From a checkpoint of a small mixture-of-experts model trained on Wikipedia: 112 GELU neurons an expert.
Below are experts of layer 2 (counted from 0) of a mixture-of-experts language model. Rows are named router (the router's row for the expert), up (a neuron's input weights, with its number), down (a neuron's output weights, with its number) and show model dimensions 0-63. Each number is 128 + 32 x the weight over its row's rms, rounded and kept within 0 to 255. Numbers have three digits each.
After each expert's rows: a language model's description of what the expert responds to. This comes from a sample of Wikipedia text that the model never trained on.

# expert 2
router:154195124141115158117157089156149112166160176172144114136181128104094115196088085102120167124118129178134124134142163135104122106063128164093123164081126163200169118149119075110167129122097078
up0:129145144114118168131126109095114077144151088143083182095077077123169109114145169148110114158085115130126102100108105155137068146124116105156128141183215135132137168166128204135089000110135090
down0:087175103126130072088124134090122127089074107072127134113087087200168113153142140180134128143068197098151154102081129142214088176102139096148150103136100168123147196086098165139153131139159108
up1:059108122116124129148126119093185135108108036109155105110125146125199105158069113106134032140094082143155148147161109151085153147126095148164155095141152187132146100170122104147135132124168122
down1:132151103142160145168081078017103074131146112131156072152174055142113170197136117088090152110133107160124140085149146101182149119086188146122137117109068124194113131120156143103118150101133078
up2:122069134141090116117158151098126151114173157129111049189112138185109053156162127094092141132090152096077110101132096160173168157102191133162130107136164098112155206106136158091152187160141145
down2:150148142089132129103121108129180101125158137063096166092137123116145157143106137146148072099118103135146160116133122097129122146127179092095165115101156213108103065131120136153025109149146178
up3:100139117111147108158116150089089147120122133122131151105061115120118101092139089139091089153151079082124136197118098131113136103121207133157147089138195192138126142137113068113086193208118089
down3:149133115067126178126146135123064135205105132135107130150155119157112075130156112157164183133109125099087143109114122067067152119136124129124121053135170119179083122153136118136191107094142163
up4:166127106102196138133103065097174152107192114129112163106094092106160130145138154143139105101164149132138088139047175083105133104149100086099143139122159116125102115139145186198115079149088175
down4:117067131129100156091151189084117161139161174180138135091120157181131155089140190086096121179165150121072184140111117181092142081165156102169155112143089133120100106118148132150080103143120121
up5:138103107096080129079135155129117157131139164138078123124084119095112093149111186136126109208189170112160164071116136124163132179107205096204115145137115095133128117093120128135031172154123129
down5:110144158089107096116122162174142152172148130158142146170090112136118150086122125148124101110104099115137179096192105115129126121155177097140099162139151109086106133045085119109131174136086091
up6:165123130083149063107125098151127143110223119147131143154081178182118131201143152104162114085169092106123100101088111105177103188145147115151106121137084138094091164079135151084184178062150159
down6:134152125152058152136147155157108101114067173082117112172085128181132085116118094132184120092092184120105139114114113097177088142125160147151112166161119123118133150062133191079168140145158146
It responds to: Colons ending a field label or year in infobox and list entries, such as Source:, Starring:, 1960:, plus question and exclamation marks.

# expert 8
router:156132092113112147123105144063176173198138115130091144201094093131057103210075148128174128142090160115119060089120178091126116132163084148145165132138163058082173114131115074176119146177125140
up0:106134090131136081140105169133136101104149101153157115135113149097111116130173095132129155109110079154199162144078100147088158144176104118158093169043103150115135146082132110071116149106115161
down0:169073084176129144090161163152196156161143149150134134086092101144128090182159141163093180115125097110154115112125120107122104150115133093080146124094135158113171097117123082172109065141130136
up1:157061177096197129080099136164104172108189088101128116143127172128128120151130108138128189133091113135148075094144159073169113172186124118117131188099160137113086169137147125147100091132085143
down1:133124104186151163131186198120143122091097079119127157133118053108148112114112108102156108151124145232157111093140169098135070171166093140121166178065184155113113142115125132109183101131092151
up2:089127174143130123095139056124132127134126190141167066107135184133119113113143133075149130111144179105134069135045085134091184114140124084147105151144095145138133139070144149057110166175161130
down2:155129137118154142084113223098158134141115065079152131110114146160087112140097124153152133112114111122095128115149174079046126151069064150128055096127113124109057116106175145141173101130133094
up3:136119132114145096140162153152112117140084193156118127111127121067100160173157141028128130105105112162122086121149113152168150177126094158158114125099125140140126164134115154056126155141122168
down3:139155133103150195138109126180109118132103184104096108102159159111096125121076100081199138124122083106166101145072139102181130148144135119117141145083077116122146167131124178124142093126169145
up4:068120176136143124152179104146201113153098139157194068083092173109139175135169053157103133070127134129186112163125115116152107112150147148055110135112113187119094119139150100085142131161118122
down4:072146147162122136124160083208124134091168178124166135172171173101165141089094140124136159109130140183114099148075124118139095101163151152108122195160121091115093171163084155137159165170116130
up5:103156132153036143116129161166071077128128121107127132107091127135142168100150128128072091142157088081141124159127130188115124089072148093086077143084124170121141181132103214142068123129171103
down5:142112160159122134184107078102098138157164123125139163126091151108087128129165160135080154091122097101135128115098129162134124114145079068109135114160142130159170157135109091165138120127160207
up6:110135110194115095121147093116160132194109115115196161159144126111074077144151145129166112110149083145144126102066129138099161145187119063119191149168083113128097114162144141136132079132071148
down6:118118129136200114150139090154057126162063139204131066126177117136139123117089105155111120143158147049103119185126127098116122080163112150138139128119109154094144126154087133099169106111155094
It responds to: First word piece after an article or preposition, often lowercase fragments starting a longer word, such as mis, duc, b, ch, plus the word for.

# expert 28
router:140131148046121146115139077099145149109109159169134072117155140187110140213168142158113134150130163160145080077121127157155116151146124153107172091155134182140092134130162098156134103141116127
up4:200122118123164139146130164115105081142140116215051130119109142130130149136102125109105117110095125197130087116168148132143085123064106152152169153127107152043129185135105173169121118184095097
down4:064069170148149174106129180130137104158136107155094106041120192144101086120121137134130122202128138175111109128199120083087111129132120131122103106088165118164155122074134139087173112099182111
up5:175132132117076124109044159138112145117104108158125151115126150136120099166161178137071134140154122141172119087103135171090173117093163099189060172146116078119135166143164085129140135151165132
down5:139150148104139108070191069159113143122166061108136132108095160138107160148129126168155156130097134116147124102086147155093155167093141093147125205158086082110118182142168082091182163116112109
up6:154152129141133131157111119072100116184118103154170093098137088074108131164142179122109068085113116174131142138091145147164106132156097128183132106162062107119144115118155194112063106114077156
down6:147131143144151101101088105096153163184091088185114044113165116113071136207105128100106155093160129071124191153118084141135125106128090107147131104129122105128127063188116163123040112086113147
up7:155148022143096157120199167094139128087091084070085141128156142108055117101126061135104157124131102120143156114094102173111197133113100119094126127103145110100077112104182116103177122160111138
down7:135149131129118110147121105108178142130114138117067094142175137117129143168083152137084102139110176123142188134101128096233107097134087117087174093187161088138117184141117105102164157152095074
up8:107181126213136092136106099103169139151106161163119139126110147154140115073187044161096157106133149049122207097120124141105155083112114087154125124160123144147142119125151167155039096175109152
down8:086156149140126137142163169125091143127074079145112141155143145091136134132075136177105048117105110112157136171136093155148124106169094158107135152139099135105128204164113110144095088189152130
up9:028127126156169155122129129128130103131096063093094150107139102070096098141178137157120091088118146103101119114152119117114124189149105144142117145110133113163097075142172159112118126139163127
down9:140114146109079109116148132186188119129121088177133131071085098136127092148193123166099158156083131138141129096095124128076106158159066082130084152191136122109136170156149106110172156085140142
up10:154126131118132111160127163155100136117150117122115168157127045156134066098116181134103099182117088106164152105036110105063152158128094137143119108095097132175110063129165117171128122144121141
down10:122138092102141103131130125147091111137154112100129064149195130157068141139132155167147103146132147089132130152171128096122168163117131145080090099112207110080148130107140125113151099104075155
It responds to: Nouns for people's roles, such as father, son, mother, politician, coach, and contest terms such as grand final, runners-up, Swing.

# expert 53
router:143110137130102078162108117113137132150117087160154158120110109122066077112119175071173145107171117126121148136111112174140169126186168150087111183139050139126142214103098100098067147201160175
up0:118152089139104124080130156097145104141070101078123125107141143107153129144169079107127132118077177119089141150136147176145154142136145146146107094189086146154143162150193087150096129086089069
down0:139080099080144157132128170136152109199148132143170124105094107106136130064078159061191135175110137144100203159174108092082122109133112137116096136173072088092059167064130093187172133133096142
up1:106117112130129107173115147165116126104125099125149156169164139140099162151101133152130177137111111110143110144138177107113147174165150142135132118113178144135068158123088097118112074158128120
down1:100111153110124181045124143153117132124138112119107100113121191113131158114136121067165133131116112106138108173168177082155116156115104188117108170123129181158187088113132101156147163179128094
up2:128168148096099104177187135127138088072100132150148102147096155099053122147090118148123120128183113124159105185111085165113140117160119135121118118119182177093108104158117164107149116120152159
down2:061159151111080119084142116142080145133156115161127108104163156147159130121108153121136070133127113145157117138179107140160071100067099121113078159155166125143190127094118159057152162125062126
up3:146166143171129103113151083154106095094133092149167112136087099098118089163174110153110051066106155085092129158091147140160155121124116164095168128167098159127177134169192092156129083143186127
down3:099098092112118138115066154104084122130099100163098182189127145163155157101100123126118097083076155107184174127135077176084189135132148118116197119089165118150119109147155176174192134115111123
up4:153145193132104155163057125176113171106138119145199094156136114134173117124106129111110073111110133117141148128111175136139088137184115091082138144163203183126088166148095096143098143068102175
down4:096088205144192125186076120119130161104139129157132093123087045118188164100116162144159074121103105114099154220111168060136106150143126186050107104094195140111123133082169142137183130112169142
up5:127179169138193124161114131122102154152164141204101099131081133095188096120133150150100134126101124154175117115081087154155132120176148108137135128123161152143060101160106158059171064188110161
down5:073148146071135085152089152149103124143171104136118190118139122135154076119142159152149199096148126096143143116161158078106165107140145224125048127115099131125083144115115101101133119057146172
up6:118088062148132142141093135113138184113143131092124115077102116116122110151115148164147076162162106069161107076158184125030108162129144104150151120160108139090071101115080144148123174088122127
down6:153096162166143154073082106125154142151141070088150117104131164114142089121134132146102176123097201097185048131205066126113099111120115117120186134150138144106113160135100120157140105122098078
It responds to: Pipes in track-listing and squad tables, and abstract nouns or suffix pieces like section, process, act, service, conflicts, elections.

# expert 56
router:132143173172170139120150165165140154080171108159179061077143161137168130126180130161068123149146113101104154070134127132084106094172136144111180116124167169060116058102149115121164149121127150
up2:191123138106144110135110126085151101114143176059108176148136164138125168132120168052146084137153154173105125147134127183094056206115136062142060081106139113153127139147074159166122130133092162
down2:147096076125097101083124151132135119104122128106153114163100173097126184115102097097074111140144171109141152166084152187086109099156104102122142119116135104093143100131139150207078156158126119
up3:102096132110114126085118091152142159137149116118148129153112121119108082133199168074158119148129113146169106137123162099133154133188137091109152158160057094123118142181071143159138153125113102
down3:159097150180132178154095102140150116132126165161181135109174179113150128111172116108167111174153143106130134082103144183081088095162098067087170154123145149072186087153159164090082143117133146
up4:108102105108174094112076067108132187104143153135145115093124131097087109157119133167156112152106099113159130075084159153188135160128176139174136156140059061111152123087116135143096122105141122
down4:121139156092084158067153129145201151152074134130125143127181159147131101130115111139121138141091081130104153140114080109137209127082115183143130141111116065126120109093175098140138155102104117
up5:151080115128141140200115115098165175112156139090133116148096116130126178117157110111068172081150127160149118153110126148041110162133111101100132158156159162096105194135103023078111109122079160
down5:143187112075108143094157151101103104127105133176163089188152146174128171109104134133124170165136117098108162144112096094155118145196127159145121083097130097076102135049150073109156144135145118
up6:122115113070144150107130122097119104130121119154141155123161117096147062080056170128147134152116168174200095130063117134076104146146102124071140117135123160153106153185138101145100107155206120
down6:169131205105081134107106132059117093163141094086170138159105117154132147147088161125117109166108092179132121139112189106143125096168098113135157118133131157143145169182159159111157118127057178
up7:138094144136101156112162035169158112129088086138118175145105118116102127140124145115183125116150137132133139085168146180182148116038053117160148106112162105157132155102104162162068147152180114
down7:150106145120122188107116150137134124161082159134081038118178139135147146130135096122154058105154195090098161116127121188115158147091126064100093069155076101123149096117195175130119102184133139
up8:124095105065117137128164082102149151080093132133128112238080083129114105108118119110131143092153152109199112133192105160124133170122138163116103116140122154114066085169125144146098164159111129
down8:149107131161096120112162114165111138117156132126127182096090157143119105129169115126147203158108176161116110139107105149131099152095091098192182102107146107056082185158097096141101210179098138
It responds to: Pieces in infobox and link lines, such as age and aged in birth dates, homepage, coordinate digits and seconds marks, Kingdom, Personal.

# expert 22
router:163103087158124154135108141160194092188133045095148119157134135103117139179071113100155174118091161101131141142098081112117128153133161141198049171165138096127136175089129151072117143118133160
up7:120116110156120096090139113068120127081131089154161125159123139069143095173098103144104138148158150142158128165141137088110181153134113171106108115101162127181071101156126104115155172167213120
down7:120121141124103135134095118117156147124160083154160174144127168133190125138077123165070097125161163082139148105145102144108120148090095126146125163109158074079129125112195095102173126086084213
up8:118080163125093108107186090135083157128117121106147158074125165126158167100177158089122100104159187139094111173120160114197136125095095146113161129082102139113095124111172155125135151098088151
down8:009142106167154158141134105152109176075148114070108118121146152074186155169078121085096150115144177064148100130107136134132137135110160147131105154172075102095095127079131141119133166147121140
up9:137073122083098160163108133146111186108140074158105101164120192165136104150079124176031142144130112161151084105088161142140109197110133069126157128149131170167095120131119102140091109133098167
down9:115097165177154097153116140184134142140089145046182139152115210091122146145110130103116137108159104115096156083093154107102131131150169144127110098145143099185088107095141136097114123129129150
up10:117104194092139106113148067074108170108108125147119157120109157136073058108145195147099097127131120117171145104102149144124172140123103166054187146124140206109125124143064116178100160125104128
down10:151088088124114148103118116143151172121079083176162075178177126168135153094106126112145109104122152178134175163125092162161127070126118105107122125085179154120129129121104089106109098145081096
up11:100099121132102139166138123086177119123106079111176136122083173119133097156139149161125105135180153125151084153102158115057105125134196155132133116129152150132181049064123125135133191093104180
down11:110118167089146145110133100133167151119148091084150096121059091134154149185154109124124173084073073123148125107153125123111118156079116173114070180124146132119158166091085123191175141156127133
up12:098144146064113129123136089127058168084066148188127149098148113097169086191177159148132100096137146135157142101124127137223131114169146147151138104123121125109063140149082128125148138110145165
down12:075106080112121098121115068145102142083067126144117153148180117089102123156171144104154121069087069130125180110146147146195137160126176149168121178079136141134095145128093125083106098130130152
up13:116077093076125117128174128110137147171138121139077127152103170140082120179149159097149135126144164109179126148146070155157120204142117089118105182140107102178060204173078115104100128158146097
down13:170141153121200121140094079155136191107110142170178113142147089143055158114095111133145093136145081142115168085076083146101133118143182141139111131160146137118105108090145131110109126101116136
It responds to: The pieces fl and th (flown, flails, 8th century, Cynthia), rest in the rest of, and capitalized names such as North, Royal, Great.

# expert 9
router:125102145142121111159112088152087081112061120094091108153138164128153134119149100151128061148088114116116144160153170122141114143224109152093205101122094107139122160143106148117147211172111150
up0:102086113121080084104116192127171158105130079123090165119089115114113106135123200087090126142116118139179135131090187160116165167120229130122113108098085119119159107157095160149118187123143171
down0:103086168100106141139142137116164160109128156194120051083148154181151105127095103186194079160174134132127162157114103138090137107145106122126137138130101136124099157073092132151113048126105052
up1:173066147149108125098123170130102136136127094100079132142110180190140142148158128172109176096102079136175078114097161170119144196133137084145197160128125096059160116184087128145109155111110130
down1:132171157102124139141127132154174142112106120098137124140191082116119070147177138163134106130089167128110165118178082121076166090139132139136093199103143094148140142075138124088144101085125110
up2:122118132106169074058131153068109145200172068166170140139128098111153157120109108124138151145147065138098157111128159167142156218140104104126160184105122160097148105140107123109108079160160080
down2:069144098047114116169131131144172055118174200136133150124110146193134117148125193126138118132144092143099172143142092073137089114145161095091155157126090086097112134096079099166090150133139165
up3:117112106170166140136156122175173092091134126093113133131109139109125111134117139155144118182100142246111118176087186099114146107166084136092101130107135130133093103169149131135132134047145167
down3:146112145096057140089101108110122059117151145147133065145177098153068055101140132129067153118114139132113121182171132143185171101136149104154101162127125124213184118133111151131136084130140149
up4:122085169071156117103097142186107146109186153159092143062140132115063111176101177130124124080126118128158090104137144146196171113146180118163075145167115171063117113143116129139106170151091095
down4:092129143126124137094153139084073135172143173071019127136171129121095105121155185149102150180113182163094049171151143143099169095107080136171140119157125086142169100148139218127176133157116182
up5:111105153072136131169122211086145186146155106122085067145121141081103116172198146068120182116128155179121138078113119138125157137153132060169148121123066049120104174143130136138146114127150151
down5:133192070122099092106120111115144096149173181065108113148143082099179161106070086096106142118129128141125202113168152121202128095175143122142165102153125152114115087155142144091091138099109116
up6:073130116122139123129158200189135158146162141124133109205085099100192134128183149159108123099129131132079148157075134181141122124107099124134133112074126155139118124147114111188122152094135123
down6:148155157115151125104067090059110100084149030148128143155070122137148100104123158122113078167118125135125101104132176176120166087169100118185134136150125111169086106138075143158105112129080162
It responds to: Closing quotes of song titles, past-tense endings like directed, psyched, matched, and words about music and art in album and film articles.

# expert 51
router:112149136159125141145128101130091052100146180138086067148161168192135158099128151138139172107075132124130145087162110119180115130114135111156100085086119126106135100118140129123155088146189118
up0:112088112093071081171118146158123114126074096112153162116128149111120118090128167131173131173131141143092119140138111142178147196121127120161118093119051119198098134147151125137087116141198118
down0:132085165156136121124102144090111142163108169144147163181111168146118141112096103067165112165138137097199152103108185113065148149124087127099090133158123138146124189103162117134113166130093153
up1:075148131117116141102159088068176130126143069160103164118145083135158117126122157104121066100122113125112148070027189131077154084151121039092140134192153152187146160136144142082120108137085133
down1:189149157114061092102130104154087096116107162158157157158132055148153095078168105100127131123206160130122056143170145098154116112137128108163151085153122153120087119116142109128142138162098123
up2:116107143124146120175113101095124144119103070165143108057163069115145089140137138133092125155122143104140162115109101100131142118200156098143125163128085156115101133095164089075092105176077152
down2:076078140156095124147122125077097140133048136164140102141177123168128088109083072113176152116114140153145134049132116110134195132057088145140152100130131141140159137085136150074162112080102180
up3:132097096122118093170171176095134142148132119128174114115101078105047100172172159098119125118153118146181133088075142136153129171146145114109106115154075160144071137187150103110104133170103102
down3:112182088134121122136103180116135186105104169126157121157158090141095153133144081142075135099123110131184110090103181104152173139107121051146137095163142122143156136161166146058151112130135122
up4:151146116130100113192152096074157133157133126064170132120111237126109093146118137163125049158111116121126100124109146147106167175132109135117160147193117192134097148185099117180072103142113135
down4:104127182091110089111144152182113145103110123174126103170127196090160115101132151154096064094038126138147181107142116133155037083152086096173164137120172157094136149144100118078148153122161152
up5:080086177166128122142146116133112168110181126145120105113107082184099118114146171096028107137132084149130090088095179160128122109170174120104093165113082143118120175143138096132095187130082115
down5:206165136115166150154123096144133100097121161112132123099137102096116112121171104124136095094107097150081172120146180094124059175112137108110160210096108181134127070115173138138123131044110212
up6:130135081109066119144121142117101075091148110133118151105110082118146136131119147144129111162151147083141084156136168143121138128134076165108164129111132161190078151174083139191082124123100144
down6:170108167190110144172128136111144113129170063126073127154123182148063164086131102119110202180078103140153090119076139131133143150179181142175126158103075103142149111181097121166135100148153160
It responds to: Spaces, commas and pipes in tables, and route or place names like Grand Prix, U.S. Route, Highway, Boulevard, D.

# expert 43
router:120131100082133136100096147095098116117100105150145078110086096076176118168135131129117119148158178158133084153080122162169093106132169109106159094167098146121109134085174159098110109159124103
up0:083106111127136071152171124088174120140120189153198063134121168104106041125092140102152129131153118086171132142089187114131171127129161180067132129138113182093091144114107145131127148162122118
down0:157127076109164141149204182152089164202135116107098154125120109116122132104134146136117166116148158149153087153167102092115182151145141170146085153098155151109167111115162108118163092087107161
up1:130120131173097170111148155100087115148107154115160065104129098115140093139162103089131116151120095085123140088093186167166164139086135110132106180129074179132141113146164133148091131201079081
down1:087111121109147152149141169112076111164157100117115162134151158132156138055046119191165137136124148139114169106130138128145159184080114165117078058162085135121149097095182087092089161191168152
up2:106134129106099101093137114131198083154130073106139128138094154081119114175155197154153124121185170078144149128089082148089138107116115137101119073080138180197130110104088136110098154179108099
down2:155137146161179143088103118174119133152131093080078188129177130156094084184080129141134135119162170089099086142106063065136131113162119109113143142170104168121134177148105132069116097143080134
up3:160136182137088115124143133141163166117194125126035092138151117186175100131152146085170142118179147073144136138155139157158103174102174148115065134158141090118110138124092176156120138116080052
down3:106088073122103144184151173094094111141174125167114117109107106111111071149193128104116168112177089159155120122209109137117168198142095108177149075097127143117081117142138135075066105142178111
up4:140087088152113136144082125144120123080141096168066102134137145114121144154146182124154076130165127126141102133168116173155095183083172117166107133138089176126097149128138112156136133099093056
down4:102189098123160133122169131110011093145129150136121122114156136115123105102181143135127118153160143162086145167147143144152041143099098063174157110139141099082114096064120149201146103100144112
up5:131154093122125150094087111151159143122191099000150125159077133173123084108149119096104144074115069149144105111162156122133191136138190150103117117100137134128148167148109111127060113105102174
down5:109114125150146153145100165109151068166114128122118095195165143106131147124197110130209101102066117137154098109152143118132124161148098100120122096059141182149070090101150121115140131129124137
up6:131065093073133150159138107086156113178155116150063142155064162144168141164151117110149133177128064151163098158101100121147134148099161112119148130109114187153091114113178073101114112090104134
down6:086135123057120106117118107096075177113142157100132136149143086128198183118101078132171182047116086142102171143145150065130125141160120092124093111146067131149163105076146168105102122184146106
It responds to: Short syllable pieces inside words and names, like abor in elaborate, bo in boom, ith in Judith.

# expert 13
router:153111169131135164169110139150061081180136111128147108187150114114181116111154098146133173159101069135086083105147076138142154124111077131105125105122093145145127130194116081085131171118093141
up0:126152075085111135063102089071121157111136140150163152144139165147146168138107166088136118153190114101120134134077116128107114121126123008094141138143119102139104083129105201119097154149124138
down0:088085162112048144172099149152114109168107124169130184126126130133149133120129178117102073092121149095085171155099075115147126075161097087159134155157155117180103122141120136100074157120154142
up1:167089142139075117132124144205083137120083131192100140133100132108101102138117172069136108150153191105127150094097102156123090157122224188176122157205134101146144148131096090095085137175110134
down1:091102125170145101119151161178091146141084103174161151098139154085156137152094138168121161126175126137124081159156123149078089108071133114096131092069173149093130099146147160170082154067072126
up2:153123175159187056043070134129178090107145082122128120118096114171135102131153116142105109188128090069135163089119146101119176144064139126104115177157115178153151120164167170161046117151114163
down2:130134091091110096073157156117126116090096103176102083119167167099118146138155098185143166091094163129098128199172125052163067161201151112081168092079131123131116125119128144148129116117082139
up3:112110119122181077157157090115195111128119135125157080151104143133104144138167132106154120076122104209135096096085186119084139176111105167133223099068128116113113202167131108140128122124136131
down3:083154096114053109145108122151140212102154149109080134085089133126086113101071110131174129110095114086152157126127079124186191135154192086110107132183119174158139121104120146114129145121129104
up4:107147065135138129153140106085185149105154088110128121130105197132136141153148201102166081116154131144082142123113054180156117173100128119116089102120087100115074113174132155170147189133058044
down4:128126124102116188087154069111155162112093058118091071143079159119192090140069112224137109163098112146141138142122103150074144132053092132120097113153089129098123123164131203075139161118182141
up5:108161044125171201143143134139177147150129138094134164110121158073037135159087156139144103053118182110168113145105095167125103156143159146101122149103104116073098168135150119149177070139146108
down5:169162163125126089128118116127122090119142141145131127197106130139136096117147142134121132128197111111065167162135154116103199153144113095192125137111128147119140143134114129164147094132139157
up6:100120084085150072133197131075138097111126155128149115133147090113176170096132083131158130110110108066151115117139155121133157122115065136176182127108109069126085156117142162110191104152177140
down6:072088173131108176082138179087117170088102115087147122137109130140133144188200091111130195169116196137118111138146141145143159121121172111085072132170160136154146118144084093110095135172206083
It responds to: Suffix ly after adjectives like narrowly, hardly, shortly, plus scattered mid-word pieces such as man, ty, and years.

# expert 7
router:115149161080199156084158157144178152172118104080128058117085140102118147105116152095104154076191164099159149121114096105108137051112161091150113117144124114132139094084101136095088096166174074
up2:098098147123094080171107110169162127102103170149116147108093068113113106069128116148177181120137076129112122124094171123203147154111128147103091121126141151137111136131195124181093183145181140
down2:141113151107128104191139096149206093131157110095145074152175143149094128142141162120123142129085075106123185086094116167166139144120082143135203083138101170159146102119111148130195106109173098
up3:056135104117087089119125162145123127148144103097180127126153077069126151083145127087183086122118138146115120129146152141142137195164141165073151143065102137112194164193075084151126137154194160
down3:124091156156107072149106080174108079073136115105094116121153130166131143180115116089147169192102083171132074117143113165136152180123101118122084159135073164115110128136170185154120134180122208
up4:140113150149143083111181070083125127157123189167156138155083162127123149143151110068111099141144108117112136133152118090182129155126158150129084112144110139127135158116176158137117151135085124
down4:118067189089134147123121158136121101148086111084057077073099180071097097152136136101107114138182144190137195142174111180103148143098125109144133075089150105177182090070124115127097119148111091
up5:111178137106149067140192126116103131129137174126145155107108102125085110173158081121133152096130085086127116114131158130133142141126135113122157116148106138146054156137138179060132170122098157
down5:172131195106137127160111132154083151139117170116145103146097067119143130166159094102144136135110086077156164188170175157152146133121135144068129100145161159112121134151142138121097157091147129
up6:118079135142125108172148100109144071119118186138128114098095082134151102102158122086198107178111063190128118142119110129134213163130091150136214133117136173140171151076140133116148152082134138
down6:159140217129124100114137081124153119129146077153191116093120064144078146143157120134086119102134143148118088132166158122139138134098133128148128144121118181156147096181154111074135112131148127
up7:032157125109087120154103102083171135149107100077123118113141140066167106174148131147162126112143104166134078153146166131133173130099087110121162144172088166145106157120110158146120093154157115
down7:106180107121136128135085127075118145137060151162118092110149162184110118186089117106150125158152081081159146155121126086197144078100079131128101096164111173122172103155088157189157107095184151
up8:175088171170125130154122062108109117123120110202092205120155121092123133144121184154127144171137146133145092102091101139155069147143107097138180146118102091150070140155129188133188138130164128
down8:105107134142103114101137134069177142193158122096150134098141118092091126066118183169120066169096117111138118091158127103104094081115115149164137098137112151181103086153175191086101126129111125
It responds to: Sports-career words like side, joined, signed, debut, against, plus prepositions and slashes in footballer bios and squad tables.

# expert 18
router:096148104101184101163113138130184098134141139162119153177151155164141160104150141123070134179100040106145112147147146139176081128159064120167159132103196104088092156121079161095163124141123184
up2:087110127133121130120111122127108175119179079184126155105153167098151135122114100079166124140118109113145100138127148114122113128131090118188135149156171121109159204175123140155143099111083141
down2:062178119163131144150158166121188109173103105172111164122114064131140135140210065178137147163156138145139094111126120153161145081086146105155098100107078153128143134082122146067136110130110132
up3:102100159081118130087167118158111171124130118119078127087058153097130086180096153099164114114129172089060129150136147171102145156086154104143125135142107103127106122150099096121150161086118082
down3:085110124095158156177163096150088158148092216124120127171124078134107154109097123174115065122103134075114141160167095101134100150131102080104079188105103115128138119115109124062138118155150179
up4:108152090103144090158130195061119147075155071163082128173079037134115140105170104162165134103140162077086116150095135126177089157106135155144158129140083099137110100120154193119139166113107104
down4:172168159190188156097163081184197168098087147145084101075083169115111103099122173104119141169144129148137147071146202124164116106133132154130112144117134159104035098081178135138080168129106166
up5:112146104074171116146144151099153083091103105102151146104136121104118114179117142171145103158177195160125109095136104114160079164155134106102152127108137136083126149151025151141161130145067116
down5:130140156162068132120145099137122143161110139104103148086062079052161116168132164084123073130148119122076123155141153110083126143181129091133098139161130159130148159115174136153145104128150155
up6:099123109079146066129127139087103123113150090132096140134123174131115121154143157137137138157223140169122114110107176158155096179165117154096111248131102116133108154166129126169126149130126106
down6:147148216186108209116117097126100168142112189119129133127158108068128161105134098131149109103159151152097117128161184134078182095114069114100149059139095154143140138161154160050091174152141076
up7:123061088116140096153164154069140170094161111058118108139115168135143069154165131120149116103135127141083107134104079123115184184131122137165121132099095065127076141115155128151183155081173101
down7:140094114076128101170125088141121189121095101151120149134081098158054157148119129098142097112111124072170143166114121157156106165180088157142178197139091123155127145062108139147191091064123142
up8:144145088159126117150141128197109157114116186100103106097121117122121108108140132131076092102146074104147110146147097062119129068185171146133127191082133116158070125113114121101107133109143145
down8:098110175186167104096143072160156089141082152125136126133132142125173121147082142120158140162167077113109101156084180157094084112144153102179106112192109136088114162074158129086152130101202136
It responds to: Commas after names and places, plus short word pieces re, le, ne, me inside words, such as ir-re-versible, clover-le-af, cor-re-ctions.

# expert 0
router:133146074148141147156066144097126080182134146092168171132133155134104116075130047171145151124088179073111104150113196136108091115165142128170114103081085118150157132099123066094136131161122147
up0:128110120077090125102137127125067079061138103141192111117150123078069055139108128130151184076116140150035093127116126107130123187149110108116153150137145095153092128107157094134105158172120103
down0:120083129117053134105160164078156140093141128173140162160104132090081144161135099132169131108061119114195121126120099148100082161155064081120099103133106137200121095060149105106131152206110121
up1:081153071161148124161138104138119102118163099065181083084120114115109074117132108141103134197141111107155148114171129139119201108130117155148135142154147108134093177175196124136092099166147061
down1:168135098153112124034105106130111148160088170139163190156142141131063177130129110086136089124148144116119150091150116115118129138104163120181069061127093090167107120122166160134127164108090138
up2:107115133100069154131178113129127148151115091135077098148103087115098123125159135141109158131133134130119141142166125182136171104032128147120118167129189202156145166135124055101076154129159084
down2:138124124102121179154137130131174140130123150099144177159077128157071111098203130101103138080174125105114122130131149095087109139100104141148163124038104085071180154131160152139156117109115169
up3:126140095178083173092085123167106107142116176137169103157093150128092104163126174147142070150186098116085123172152140133168191115154111064082148080164146190119131114168098096114103130142122127
down3:136177130122116188114088142127111110151134133162083107139145123160133097175117122167088122109131092132098072149154150101116157091135115068057140059171145115184136115127151114171167122150122174
up4:158129134099134090090167097159151096073115132128082100144146109088113062142178095098132194122142152100101142120164129101180153149094077127148155111183148095168131144158174051122159130135165112
down4:173094111160163092136130142113106138079158160121091159185093181131068133116126086134121140149154097080114043063109197139085112136146142123166131165161094182127086102131137138159101161102163163
up5:124073152133093120134117120133110109126165069129208139150057126133076084128122121122193081178132114153100158183087127156127120163036163142141149100144123083220143091107121134121127118113091102
down5:074131163141110163088132127141096149121088197138126209188086201151146179104162138122127084174140179121103059085138158125091124105150088095182148160102126124154153109131134137145128119079069126
up6:162188146056163137176065127095139118104188145142095121081136147102099089129166103020104134115132156085147044164132083123173103117141115147138142166197139122082119196130105186108186150183131101
down6:157160096129132146114161128071118155124156161121112208193099078169168120094189132167081098076181120145094109102135180115146115113144101119152080145091119083162129108109159150085138124084156136
It responds to: Opening quotation marks and brackets that start a quoted title or term, especially song and episode titles in lists, such as "Namida", ("Fated.